Experts of a small language model.
Experts: 32 SwiGLU neurons an expert, a softmax router.
Training: a variant of Adam for the experts, 299M tokens.
Below are experts of layer 3 (counted from 0) of a mixture-of-experts language model. Rows are named router (the router's row for the expert), gate (a neuron's input weights, with its number), up (a neuron's input weights, with its number) and show model dimensions 0-79. Each number is 200 + 30 x the weight over its row's rms, rounded and kept within 0 to 999.
After each expert's rows: "gets" lists some tokens that make up at least twice as much of what it gets as of all text. This comes from a sample of Wikipedia text that the model never trained on. Tokens count by the router's weight.

# expert 72
router,222,160,204,203,204,198,124,205,176,218,209,180,215,252,168,225,174,203,216,206,217,187,217,188,203,149,161,206,165,170,241,219,227,155,200,228,223,218,165,175,212,169,211,225,198,240,216,158,192,226,203,157,197,210,238,183,222,218,197,165,203,207,212,189,221,244,202,244,213,193,215,194,204,209,283,196,177,185,201,187
gate0,184,207,242,230,236,209,226,169,208,217,197,155,237,222,211,180,220,242,159,199,254,193,202,189,200,214,195,199,188,223,172,153,208,241,217,202,193,145,179,165,190,225,191,185,197,226,176,219,193,147,194,230,199,201,204,220,185,200,144,202,205,137,209,152,136,167,223,159,207,220,235,194,218,216,187,255,182,234,179,264
up0,277,175,202,258,203,238,147,192,171,278,215,189,169,203,243,196,252,217,205,167,248,241,215,239,170,214,212,177,194,212,198,282,189,228,216,257,240,196,193,182,213,204,203,215,234,183,195,160,197,217,189,162,223,250,234,219,214,246,195,234,220,224,155,237,207,231,175,181,202,170,170,184,218,186,205,191,211,180,218,217
gate1,173,242,176,232,169,182,173,177,178,213,195,208,234,186,199,206,243,199,228,212,149,202,243,234,219,168,231,214,151,197,186,236,190,173,178,165,165,236,218,217,219,232,151,149,209,227,177,199,229,182,219,220,131,225,177,203,253,126,226,214,217,180,207,229,202,176,196,225,229,192,135,242,167,214,196,198,188,226,196,206
up1,201,229,233,206,185,190,222,139,172,152,199,207,223,231,266,215,182,210,197,173,226,197,119,268,217,117,222,234,175,206,196,251,194,175,214,226,210,215,181,184,224,160,144,181,211,202,245,241,247,212,161,192,151,217,150,223,264,197,184,143,253,229,186,234,176,189,188,225,178,156,253,216,254,264,175,219,168,246,213,218
gate2,233,222,193,201,161,190,210,251,188,249,214,220,178,196,193,128,246,182,220,215,178,178,249,203,212,190,156,187,200,198,204,179,256,218,183,206,281,159,231,204,204,202,168,233,238,237,235,154,139,232,218,203,188,205,182,214,206,133,207,217,212,154,140,179,171,230,255,211,199,219,191,199,190,190,208,146,235,233,192,216
up2,232,206,196,237,239,219,145,209,188,245,233,246,175,199,249,176,171,205,187,215,166,197,259,157,218,218,188,244,179,184,185,137,192,137,217,197,186,214,189,178,199,201,199,192,236,253,173,234,229,159,164,206,218,153,141,159,217,213,145,193,210,213,185,166,141,235,179,193,182,168,215,177,213,199,204,148,203,210,211,189
gate3,199,224,225,231,164,228,210,155,197,172,202,183,191,194,217,133,183,207,149,200,164,183,165,195,230,182,205,199,195,210,170,214,207,201,185,192,215,197,235,229,220,225,183,212,180,142,222,200,152,143,139,184,193,277,202,224,173,221,226,229,165,180,184,148,184,179,186,217,221,244,221,172,160,213,239,209,208,185,224,214
up3,200,225,185,150,196,190,213,232,206,203,168,214,264,243,213,262,221,252,213,197,220,206,186,165,169,228,177,230,220,201,156,205,178,194,219,178,239,162,157,247,234,222,219,175,179,196,223,248,255,233,181,256,218,203,172,220,183,173,183,171,224,240,160,224,132,245,166,209,205,194,210,167,204,194,212,230,228,196,162,204
gate4,207,228,217,201,211,182,186,185,235,187,245,222,175,217,240,184,159,146,207,216,215,202,171,235,193,206,231,169,201,178,222,209,224,179,274,208,235,171,219,154,211,171,233,196,218,175,188,205,204,205,178,227,178,215,188,183,198,183,181,193,151,188,194,152,231,134,223,165,190,221,215,230,227,213,239,237,202,196,193,206
up4,179,170,226,181,187,215,141,199,201,169,216,235,197,164,209,216,232,186,215,224,179,200,189,225,211,202,224,196,203,252,118,199,147,217,201,141,220,223,194,212,195,190,194,228,172,197,176,193,239,201,182,226,197,163,176,241,234,240,252,154,151,225,223,220,208,183,243,226,184,212,191,207,221,187,140,191,151,198,232,192
gate5,220,209,219,211,215,263,175,187,163,205,217,158,268,192,216,187,212,226,210,208,187,202,214,216,128,186,152,211,232,249,132,232,236,183,197,159,234,206,197,269,190,205,207,232,201,184,189,168,174,219,200,155,237,217,218,233,204,208,180,195,229,258,228,203,226,225,195,212,131,175,229,212,193,194,150,139,217,238,160,227
up5,198,220,224,205,189,190,212,179,232,230,152,188,253,286,198,228,221,171,175,183,190,208,236,186,219,187,184,158,234,181,162,180,221,227,188,222,208,225,242,224,257,212,205,195,195,167,205,178,272,183,204,162,163,217,201,156,190,180,228,181,169,188,161,190,191,215,182,187,174,216,203,205,204,172,231,233,223,193,126,173
gets: ",", " and", " &"

# expert 105
router,269,145,202,191,208,221,148,172,123,201,192,171,215,270,189,208,187,204,240,206,220,229,223,186,201,211,165,208,176,158,264,173,251,158,194,212,206,179,183,168,185,196,229,227,176,229,212,182,155,194,236,165,219,225,243,163,225,217,157,174,262,169,165,218,239,230,212,236,213,174,227,194,211,197,224,196,226,193,205,194
gate0,181,186,203,177,217,190,250,170,231,206,208,210,189,200,173,209,191,205,148,205,188,218,215,184,210,233,235,164,162,196,276,251,189,189,170,232,243,212,165,154,156,230,162,211,168,232,156,215,189,133,247,174,272,216,171,215,172,266,177,215,206,246,222,206,233,172,167,186,163,185,199,203,155,225,257,207,223,153,193,216
up0,203,207,231,207,244,198,196,154,251,167,124,197,207,186,158,221,157,174,165,199,193,164,217,235,190,269,219,178,243,197,256,212,179,190,262,194,193,240,203,192,184,178,179,225,189,166,166,193,176,207,204,175,235,246,173,224,181,205,241,135,229,187,163,212,243,156,204,175,221,138,194,190,137,185,245,206,167,262,199,204
gate1,131,217,262,164,194,282,194,239,147,206,159,240,238,174,204,197,185,166,183,167,220,163,180,178,258,174,148,247,186,230,221,191,183,148,193,205,144,195,200,195,210,228,188,222,240,217,217,166,254,256,235,125,223,200,197,173,204,206,206,231,186,171,152,168,222,225,169,220,202,177,203,136,215,228,268,187,161,206,161,147
up1,220,177,218,204,230,176,206,235,166,207,229,223,165,192,183,154,221,163,226,215,180,218,220,166,195,180,219,159,229,217,162,160,200,199,211,210,204,158,191,213,244,193,204,215,166,177,197,165,200,156,215,206,215,206,187,201,209,133,175,234,176,187,171,230,214,230,201,211,260,156,216,181,207,162,228,204,159,221,250,182
gate2,175,243,193,179,215,249,219,159,161,204,223,198,204,203,225,233,196,168,249,167,246,218,224,200,184,242,161,202,183,159,151,177,212,194,207,223,187,195,166,227,189,141,129,197,197,252,191,186,226,207,205,214,183,223,256,180,276,233,197,210,221,187,184,217,203,199,245,222,168,217,164,195,202,207,190,217,260,186,267,171
up2,158,245,242,178,223,212,195,173,195,190,225,214,223,227,169,257,167,197,176,174,216,202,170,187,142,208,212,222,264,186,219,190,218,196,199,193,168,216,187,204,229,207,226,175,244,229,194,253,193,191,206,200,160,173,214,191,214,193,205,176,219,181,218,255,242,165,223,198,256,208,217,209,173,227,233,245,237,212,180,191
gate3,263,201,215,167,220,215,233,181,184,166,214,208,177,211,186,177,188,219,187,189,180,213,135,144,215,213,174,175,253,196,225,188,247,186,137,175,161,180,228,170,176,237,176,200,156,196,183,246,191,264,217,198,125,229,186,150,171,171,234,178,226,260,175,232,177,154,198,215,179,187,160,175,224,206,158,213,216,205,120,218
up3,125,190,172,213,243,201,229,234,234,229,237,212,191,205,226,225,207,238,201,232,157,175,199,184,230,203,225,180,169,206,163,225,223,193,160,265,212,216,158,233,226,210,204,166,184,205,153,175,210,223,187,211,236,138,225,191,130,214,206,246,207,203,205,235,219,186,210,175,227,167,232,194,198,225,175,220,166,202,228,237
gate4,198,229,187,217,216,212,200,200,224,233,233,201,193,238,192,140,192,251,222,193,164,133,197,231,181,209,194,205,191,165,249,174,168,205,184,205,164,201,220,260,165,162,180,191,162,223,174,126,207,204,183,270,206,190,187,160,191,189,208,215,210,167,200,168,214,199,233,242,172,242,201,202,207,176,235,197,204,196,164,218
up4,168,219,195,122,188,119,173,211,162,212,252,251,201,198,224,203,193,196,200,176,225,198,185,205,125,217,187,204,201,168,217,180,190,257,146,219,245,231,166,198,200,203,226,192,157,237,176,179,166,191,179,170,173,274,196,229,249,182,162,235,189,217,172,207,206,196,187,162,211,192,279,196,285,205,200,248,212,198,250,242
gate5,169,181,212,172,227,192,230,211,222,229,280,164,180,182,197,168,167,244,190,199,203,176,200,234,145,211,171,226,223,171,221,202,229,206,183,204,185,216,155,143,191,191,248,174,185,177,180,188,224,185,225,213,214,190,223,196,245,172,245,207,165,179,244,193,225,186,227,241,215,173,241,185,210,213,189,241,220,250,189,208
up5,206,172,191,182,229,139,239,173,186,184,153,162,201,181,209,205,187,197,190,162,169,230,177,238,226,189,186,204,233,230,174,131,239,190,207,224,196,188,180,127,174,247,204,239,197,203,201,261,220,231,145,235,203,164,202,179,194,197,180,193,196,152,172,216,174,207,230,236,159,221,211,176,272,159,151,217,180,212,183,231
gets: ".\n\n", " H", "==\n", " J", "===\n", " Sh"

# expert 22
router,251,144,198,211,207,230,143,185,170,194,236,138,198,221,172,242,219,188,209,181,232,213,200,153,179,193,174,243,154,179,262,195,231,125,186,201,225,209,123,183,191,218,207,205,189,237,221,191,227,235,207,169,242,176,208,220,214,207,186,171,217,167,223,217,207,258,227,194,189,209,240,225,191,191,266,225,207,214,203,208
gate0,226,201,213,263,121,181,159,210,171,175,208,188,187,185,241,143,217,166,218,194,215,190,174,200,240,192,181,185,175,239,213,155,234,174,120,175,161,198,234,222,239,224,219,218,173,256,204,173,206,175,172,136,224,190,210,172,178,202,220,196,176,222,182,205,134,161,223,216,181,154,176,185,208,234,237,225,231,153,221,179
up0,213,171,232,208,234,200,225,168,189,242,228,202,265,219,173,224,187,163,210,137,160,206,183,218,135,230,211,191,199,209,211,209,164,235,244,220,207,153,195,241,252,252,259,254,231,170,214,227,156,211,195,176,193,191,146,175,203,131,168,206,241,180,194,163,209,168,225,171,183,206,211,173,168,186,174,286,232,163,226,213
gate1,244,206,196,207,235,136,184,234,192,214,198,172,162,188,188,232,177,210,148,186,193,212,195,134,211,207,242,261,185,219,190,199,157,206,181,175,214,202,223,216,206,213,184,143,247,192,254,211,216,152,244,212,149,214,183,206,155,208,207,242,169,252,198,178,249,178,135,238,194,178,175,116,210,172,226,188,178,186,212,239
up1,170,183,213,244,214,213,229,245,234,172,142,209,168,209,194,183,246,203,200,236,165,203,168,161,190,236,166,210,190,231,172,198,215,206,134,194,162,203,197,200,212,202,186,175,222,167,223,186,224,158,157,159,201,217,208,252,194,223,170,215,181,245,178,264,211,201,218,243,205,171,151,215,189,271,226,257,226,270,230,245
gate2,190,158,192,145,197,197,165,124,213,181,146,282,172,231,221,204,211,234,179,200,248,190,166,209,217,199,164,194,208,187,222,248,175,187,236,133,182,199,206,241,204,248,191,187,224,247,224,197,179,201,171,235,237,206,231,166,161,154,233,206,193,128,232,212,159,214,256,216,161,229,200,200,198,137,241,165,195,207,221,206
up2,205,193,199,203,178,157,251,256,218,221,211,136,203,151,198,168,209,222,212,151,201,193,208,224,201,192,256,193,174,172,228,182,265,154,190,199,213,203,248,128,228,194,255,229,192,229,197,194,191,163,212,205,245,273,228,223,204,186,147,232,240,188,99,181,214,233,201,183,191,197,190,156,201,213,216,232,146,150,259,222
gate3,178,205,214,220,152,220,234,184,228,226,209,190,185,184,161,206,214,259,215,214,174,170,161,191,237,162,206,225,219,247,171,216,158,234,171,238,195,187,236,184,206,230,134,181,206,253,154,192,208,177,186,178,239,215,159,225,151,195,175,187,204,209,144,148,199,174,143,207,190,219,178,194,172,211,170,205,211,218,231,215
up3,201,169,212,140,220,196,180,186,174,186,187,198,194,266,222,212,239,224,199,209,185,167,207,183,222,144,269,202,200,206,153,208,229,208,239,176,188,164,249,231,206,224,173,197,214,175,246,233,138,260,240,211,162,180,168,222,165,142,185,234,140,235,260,200,188,177,223,192,182,172,164,171,171,203,187,222,200,226,156,186
gate4,190,193,141,133,205,232,214,211,188,200,147,243,126,195,187,229,194,186,224,174,188,196,181,219,228,196,151,205,167,194,187,165,221,191,149,215,165,219,257,216,209,211,193,226,172,202,213,225,115,172,245,257,245,260,212,185,222,207,222,170,193,277,208,200,213,150,190,218,210,173,234,151,222,190,220,254,181,182,193,232
up4,240,234,162,209,228,187,200,203,229,249,202,208,210,230,192,195,168,241,199,203,229,254,213,206,115,201,230,196,189,228,196,203,215,209,231,180,207,220,179,148,256,213,233,155,191,227,189,205,226,165,201,203,217,205,175,170,201,233,232,184,236,190,189,211,176,193,187,148,203,159,184,235,215,210,187,153,209,173,220,225
gate5,187,232,219,191,193,188,210,249,152,180,207,241,210,249,154,165,209,138,156,199,196,170,176,220,244,232,200,207,174,238,206,196,144,186,217,261,207,231,212,142,176,154,190,208,177,197,248,249,250,221,178,206,182,263,178,237,231,201,195,226,302,181,170,172,243,228,224,170,196,218,186,180,209,262,179,215,233,233,168,196
up5,211,150,172,126,228,215,180,151,211,170,249,219,210,170,223,227,175,233,231,212,171,166,203,165,219,170,167,184,171,194,220,227,191,188,216,210,148,200,190,207,220,218,150,215,245,178,153,235,197,193,235,177,150,162,176,165,214,176,190,247,217,202,184,198,219,195,249,155,237,147,220,210,202,189,206,140,149,255,175,183
gets: ".", " that", " he", " which", " his", " He"

# expert 3
router,257,168,195,204,204,246,125,170,151,216,216,147,215,230,130,248,202,225,231,186,240,204,250,165,199,166,148,261,166,185,261,167,219,168,195,211,234,184,126,176,183,199,216,192,171,225,194,180,188,239,184,181,247,180,210,234,212,217,173,180,246,195,211,229,204,237,198,213,182,189,223,210,190,170,198,226,203,187,190,207
gate0,204,252,196,227,242,224,233,192,211,255,200,165,239,180,206,202,182,201,226,142,215,189,201,213,214,167,234,147,148,212,224,256,218,148,176,201,272,123,148,178,185,200,184,190,191,199,226,200,175,254,119,183,229,173,198,187,253,192,205,176,207,164,228,190,171,205,160,211,225,219,279,252,207,133,199,211,150,221,181,180
up0,172,206,266,169,208,250,228,182,220,172,195,232,215,175,214,198,221,270,201,182,261,202,205,236,209,189,228,221,189,166,257,145,208,214,215,128,204,155,219,156,174,220,155,191,218,171,170,218,193,250,159,195,188,250,211,172,217,201,184,261,218,154,241,199,92,222,207,169,218,211,207,181,220,113,170,163,200,165,201,204
gate1,196,213,222,180,283,181,167,186,151,179,216,217,185,190,177,149,191,209,221,200,128,239,211,193,248,178,146,173,168,220,256,218,229,177,248,179,222,254,185,243,232,198,200,207,252,188,232,182,201,197,260,254,210,183,256,221,203,241,176,238,225,202,241,177,192,230,194,209,231,226,178,219,197,193,230,173,167,212,210,200
up1,240,233,194,132,154,201,217,223,198,179,114,194,192,155,152,97,210,203,176,225,254,224,199,128,235,221,146,202,173,219,172,201,224,210,197,194,178,156,207,172,201,194,242,196,190,243,217,217,224,245,212,142,239,200,220,162,251,213,239,183,223,193,205,251,206,220,236,198,246,203,231,180,272,233,203,222,194,182,168,160
gate2,250,157,241,229,199,200,217,192,207,181,204,192,177,133,228,208,220,189,171,137,205,156,177,180,172,178,227,130,192,207,206,196,201,228,143,151,216,201,147,169,241,179,172,143,234,170,207,241,160,213,232,209,199,203,189,203,198,146,170,226,232,155,201,220,235,242,242,151,220,184,240,226,155,202,223,207,227,186,203,184
up2,228,170,218,219,212,229,177,202,172,193,159,185,200,207,168,144,218,224,205,217,211,186,236,201,152,221,171,214,195,213,215,189,220,213,168,172,193,192,218,228,213,237,208,218,209,189,216,177,253,230,171,180,255,169,170,242,219,177,228,249,200,209,229,170,176,190,203,250,209,218,193,181,209,236,204,191,238,144,223,220
gate3,191,211,203,174,240,217,189,167,211,249,166,190,201,208,243,220,194,214,193,243,226,191,211,176,202,240,194,181,165,197,179,256,223,235,195,157,215,240,161,206,205,233,253,214,238,223,195,176,229,235,256,238,240,206,243,195,205,163,189,197,182,183,201,231,194,194,210,202,157,194,186,254,240,167,212,176,174,223,192,161
up3,219,221,208,203,195,253,169,192,228,220,260,233,229,237,206,229,183,173,192,227,199,220,211,190,181,181,143,203,127,186,247,159,204,206,249,164,227,191,173,192,196,214,239,219,189,194,180,199,247,230,243,181,170,183,262,231,213,170,205,213,183,217,245,210,197,229,226,176,189,202,164,217,169,226,166,177,202,162,211,158
gate4,244,223,201,258,174,205,228,216,233,217,206,249,174,177,179,170,209,218,191,117,194,201,218,206,215,202,234,155,179,174,215,220,157,158,235,166,215,223,194,237,222,219,224,135,222,261,192,161,189,183,205,166,215,165,254,147,205,182,189,235,183,192,220,132,213,171,206,169,224,243,232,196,156,196,175,254,235,204,223,171
up4,124,215,131,288,163,204,280,170,194,189,191,211,250,184,186,188,197,201,215,164,183,217,199,204,183,198,222,177,218,204,225,240,168,175,204,221,161,218,244,203,223,168,220,247,208,277,176,153,217,188,212,222,224,200,246,246,197,231,208,191,215,255,230,160,233,182,195,199,193,191,207,211,202,216,233,224,223,200,145,220
gate5,245,217,207,210,174,184,206,167,201,183,219,222,194,272,196,148,273,194,171,211,239,238,207,204,190,172,217,194,180,201,250,200,159,145,179,212,233,156,229,192,259,245,160,169,231,198,170,226,196,244,191,229,223,113,204,153,122,188,229,209,243,250,181,189,198,192,168,192,258,232,219,211,167,150,204,239,228,230,149,220
up5,156,191,172,249,140,222,198,183,184,207,200,243,210,209,217,253,205,208,223,174,190,164,234,191,173,263,229,195,239,159,152,213,216,216,243,193,218,196,184,184,238,191,239,211,202,193,207,141,209,199,213,189,207,246,228,210,254,148,224,282,216,192,170,214,153,191,237,155,190,189,153,176,240,202,179,189,206,192,252,147
gets: " that", " which", " but", " this", " after", " who"

# expert 116
router,282,179,200,204,204,207,154,159,170,207,211,166,199,207,175,217,201,223,190,188,258,224,242,194,127,209,172,200,141,201,251,257,203,150,216,182,208,244,189,142,218,211,246,204,246,238,192,219,226,260,209,169,230,202,235,211,231,189,200,185,178,215,235,226,155,208,206,212,191,159,224,203,198,126,233,232,194,171,197,201
gate0,224,194,231,162,182,172,190,184,173,221,235,206,184,223,239,167,176,237,142,177,202,184,181,179,171,259,206,160,187,152,178,249,219,104,192,162,180,226,189,220,250,151,199,156,235,192,219,211,239,206,197,167,155,174,144,211,124,137,222,161,174,233,186,251,176,216,212,224,166,198,234,241,178,207,189,227,194,192,204,158
up0,200,179,212,193,207,199,180,191,225,225,167,212,221,135,256,167,214,194,204,200,221,242,167,176,232,206,183,243,210,225,213,178,145,159,189,212,172,195,170,191,167,208,216,193,236,205,158,226,200,141,219,214,284,220,179,181,285,151,236,213,177,181,204,216,242,127,175,199,222,203,207,216,243,225,234,232,209,181,163,159
gate1,173,184,195,234,161,168,171,180,243,172,154,153,219,116,228,167,168,199,216,169,180,192,163,176,211,227,239,214,228,213,190,204,155,219,212,186,163,145,200,232,193,194,231,208,231,220,171,190,270,230,205,159,218,204,213,186,200,247,206,211,210,195,214,220,189,209,217,192,146,255,197,171,219,209,243,260,181,168,138,171
up1,187,130,182,243,228,163,231,202,179,237,204,213,209,227,101,194,214,202,210,200,210,213,235,167,215,139,196,202,163,204,189,206,206,171,117,231,137,250,185,268,150,196,182,211,142,198,175,207,249,209,221,232,182,230,168,187,211,189,205,221,203,145,178,239,175,211,207,189,200,167,269,229,180,172,227,164,190,215,172,240
gate2,205,205,171,225,229,133,212,220,164,177,188,211,209,192,244,266,206,260,192,166,214,151,203,217,167,219,189,190,176,222,203,168,185,254,187,187,168,214,217,232,206,128,227,187,204,186,201,210,253,225,225,208,205,166,193,242,186,210,151,188,201,162,175,199,188,173,145,158,203,164,197,250,211,176,178,187,254,169,214,207
up2,170,199,206,193,184,189,208,224,193,185,189,211,221,159,232,258,215,230,230,207,195,157,147,206,176,199,174,202,164,242,203,173,177,162,214,206,226,164,218,185,253,183,175,194,252,163,180,224,205,274,250,229,161,209,272,193,173,227,220,178,218,241,233,181,176,194,180,194,225,271,174,240,238,240,179,213,202,185,243,155
gate3,188,211,183,246,210,241,211,220,222,178,158,174,191,174,175,242,178,218,166,185,179,209,181,197,187,249,184,164,200,226,143,240,137,216,156,201,195,202,200,149,233,250,215,165,221,189,180,174,235,201,216,229,218,197,213,232,199,210,226,167,148,224,196,155,166,162,238,191,155,148,153,155,201,168,173,238,184,203,241,192
up3,163,165,238,204,165,234,185,218,220,213,161,162,167,207,184,210,151,172,193,202,238,208,174,234,236,202,150,180,162,215,181,175,213,214,263,172,268,250,189,183,228,225,206,203,239,252,182,168,134,197,246,188,226,261,188,215,222,154,221,207,188,188,155,247,221,186,227,228,151,167,242,248,204,188,226,204,265,191,222,180
gate4,234,148,209,174,227,175,226,205,136,214,211,212,130,226,180,257,154,165,175,207,233,161,202,178,188,193,178,238,171,261,198,215,186,196,181,191,271,233,159,172,212,186,201,236,187,262,114,189,211,215,184,202,168,218,172,162,196,176,144,196,213,239,195,238,216,260,225,169,160,148,206,243,149,193,182,259,205,203,269,178
up4,250,180,204,234,192,252,163,190,162,223,215,190,271,225,213,217,208,212,203,168,196,222,171,190,193,180,213,175,192,209,208,227,231,215,206,244,193,124,219,200,205,192,204,212,130,188,169,194,90,187,186,234,169,202,195,171,186,192,251,224,209,223,221,185,159,178,200,189,226,262,192,264,231,189,188,184,185,256,193,213
gate5,193,179,228,207,221,204,187,196,210,175,217,187,205,153,185,222,236,174,223,147,168,193,204,189,163,202,180,193,185,165,224,272,174,248,181,217,150,215,157,152,217,158,186,197,184,239,187,196,243,219,179,175,219,163,192,152,207,225,187,193,139,216,207,175,210,175,155,173,210,234,186,191,217,271,226,180,146,203,238,192
up5,233,190,171,240,202,208,209,109,181,229,170,196,237,197,197,196,188,203,185,190,194,229,197,217,180,208,135,202,168,184,190,175,209,217,215,214,166,190,195,240,174,235,228,205,226,155,198,200,215,203,208,152,228,210,225,248,225,223,199,195,231,212,165,239,145,149,186,238,203,187,175,171,208,181,212,164,213,188,205,218
gets: "9", "0", "6", "3", "8", "7"

# expert 0
router,272,155,208,220,229,215,160,198,184,247,231,178,228,234,181,194,198,236,234,163,226,177,185,179,181,184,146,230,168,176,245,220,260,164,210,231,208,223,132,178,197,212,207,204,224,264,217,194,163,232,204,187,206,182,220,204,229,226,153,200,233,206,196,203,225,247,216,221,205,217,223,188,182,194,230,194,174,215,186,183
gate0,246,232,164,173,142,201,230,162,210,193,222,205,204,206,223,214,190,256,215,208,142,253,196,155,188,161,222,161,192,229,208,225,225,183,198,169,190,200,206,131,249,187,267,250,208,190,227,208,227,233,248,214,203,182,205,203,211,188,215,189,215,202,160,223,145,248,216,222,175,221,172,156,213,204,177,168,163,176,203,184
up0,177,212,193,100,186,209,193,184,234,197,161,187,195,214,259,248,194,131,210,184,169,216,266,222,205,210,194,239,192,218,225,235,212,165,154,202,149,161,234,237,213,156,209,203,222,217,183,173,130,152,155,161,238,249,196,179,172,235,164,196,191,234,226,204,177,215,211,199,202,180,241,206,211,234,165,218,232,197,182,163
gate1,233,180,219,183,195,208,216,233,213,190,220,173,213,202,201,245,215,193,237,238,179,238,159,232,233,205,162,204,236,243,219,240,204,180,261,179,190,202,171,201,237,162,178,211,190,134,155,213,125,230,197,175,181,220,238,143,233,198,160,227,201,215,219,106,157,182,173,274,196,193,186,230,192,169,181,199,199,137,184,209
up1,225,268,225,186,176,185,205,232,203,169,174,160,177,256,196,160,178,197,157,204,145,194,169,211,228,179,236,184,194,159,166,256,205,169,208,163,165,146,239,270,187,208,193,221,200,173,215,203,171,245,211,257,230,185,257,207,236,224,149,240,192,202,160,194,191,138,287,195,183,211,174,190,154,210,207,132,190,229,243,254
gate2,240,147,176,191,171,200,178,244,181,234,169,205,176,229,223,217,168,241,181,186,178,158,201,204,277,189,170,203,137,153,246,210,309,200,200,217,208,169,163,216,239,242,166,260,192,188,194,149,210,204,200,205,245,218,199,222,228,200,186,184,202,170,203,142,171,193,176,215,220,181,196,170,210,150,221,182,189,193,174,198
up2,215,178,231,225,193,248,203,139,198,137,174,206,241,180,211,221,186,204,194,175,235,231,209,153,190,171,186,263,157,208,168,225,154,257,197,149,231,184,200,228,162,261,200,197,214,214,187,154,206,228,208,188,238,206,201,203,164,180,256,209,198,152,169,222,179,195,214,214,214,216,132,188,164,199,184,222,201,181,135,148
gate3,199,160,214,248,159,205,180,210,181,225,246,171,297,173,180,183,226,203,169,160,151,191,192,148,248,214,216,221,202,253,256,191,236,147,151,189,215,145,213,140,217,243,185,185,228,137,205,172,227,203,187,212,256,181,227,195,162,238,201,128,220,163,161,230,173,196,162,210,217,221,207,217,183,202,203,145,231,243,171,248
up3,202,215,177,149,205,197,220,272,175,208,182,261,240,208,196,158,101,214,242,192,233,253,244,275,130,196,238,199,195,148,172,256,176,232,163,248,173,177,236,246,177,199,227,205,186,218,236,181,199,169,221,228,204,144,198,212,223,207,200,253,226,180,215,164,227,198,163,187,222,204,162,179,173,174,175,202,198,169,250,181
gate4,251,184,221,187,192,168,202,235,186,194,216,173,218,259,206,205,182,172,191,194,210,141,207,196,183,211,157,212,211,225,192,264,176,187,169,230,217,213,205,196,186,234,193,173,205,259,187,193,170,198,171,196,174,252,235,201,199,184,196,177,200,230,245,211,232,208,184,197,160,197,257,178,183,186,234,210,173,227,194,252
up4,215,150,177,224,223,160,180,196,196,130,198,172,276,195,278,163,163,175,188,212,233,215,208,189,140,165,190,129,198,196,206,246,226,187,169,204,194,220,174,183,239,158,235,185,190,215,225,218,201,228,191,215,244,215,216,217,194,210,148,170,214,209,182,201,201,186,187,178,199,197,193,188,233,188,189,169,184,198,222,221
gate5,200,203,185,216,220,211,198,240,185,184,257,196,182,251,162,175,199,217,212,162,186,199,206,241,197,134,231,232,200,197,200,249,173,172,177,151,248,236,191,195,225,174,152,152,259,197,214,234,211,261,235,170,246,168,157,162,209,192,217,216,149,217,223,254,176,224,226,280,151,169,188,185,181,246,167,192,200,230,158,175
up5,186,209,224,239,199,234,190,177,210,194,166,188,192,203,218,206,219,183,149,236,223,164,209,198,196,196,210,219,249,184,197,219,262,238,231,193,222,164,223,197,130,157,184,188,199,163,155,186,216,177,204,174,201,165,187,216,212,225,197,192,191,166,171,203,204,151,231,236,165,219,221,190,161,185,194,145,157,215,253,185
gets: ".", ").", " A", "\".", ".\"", " other"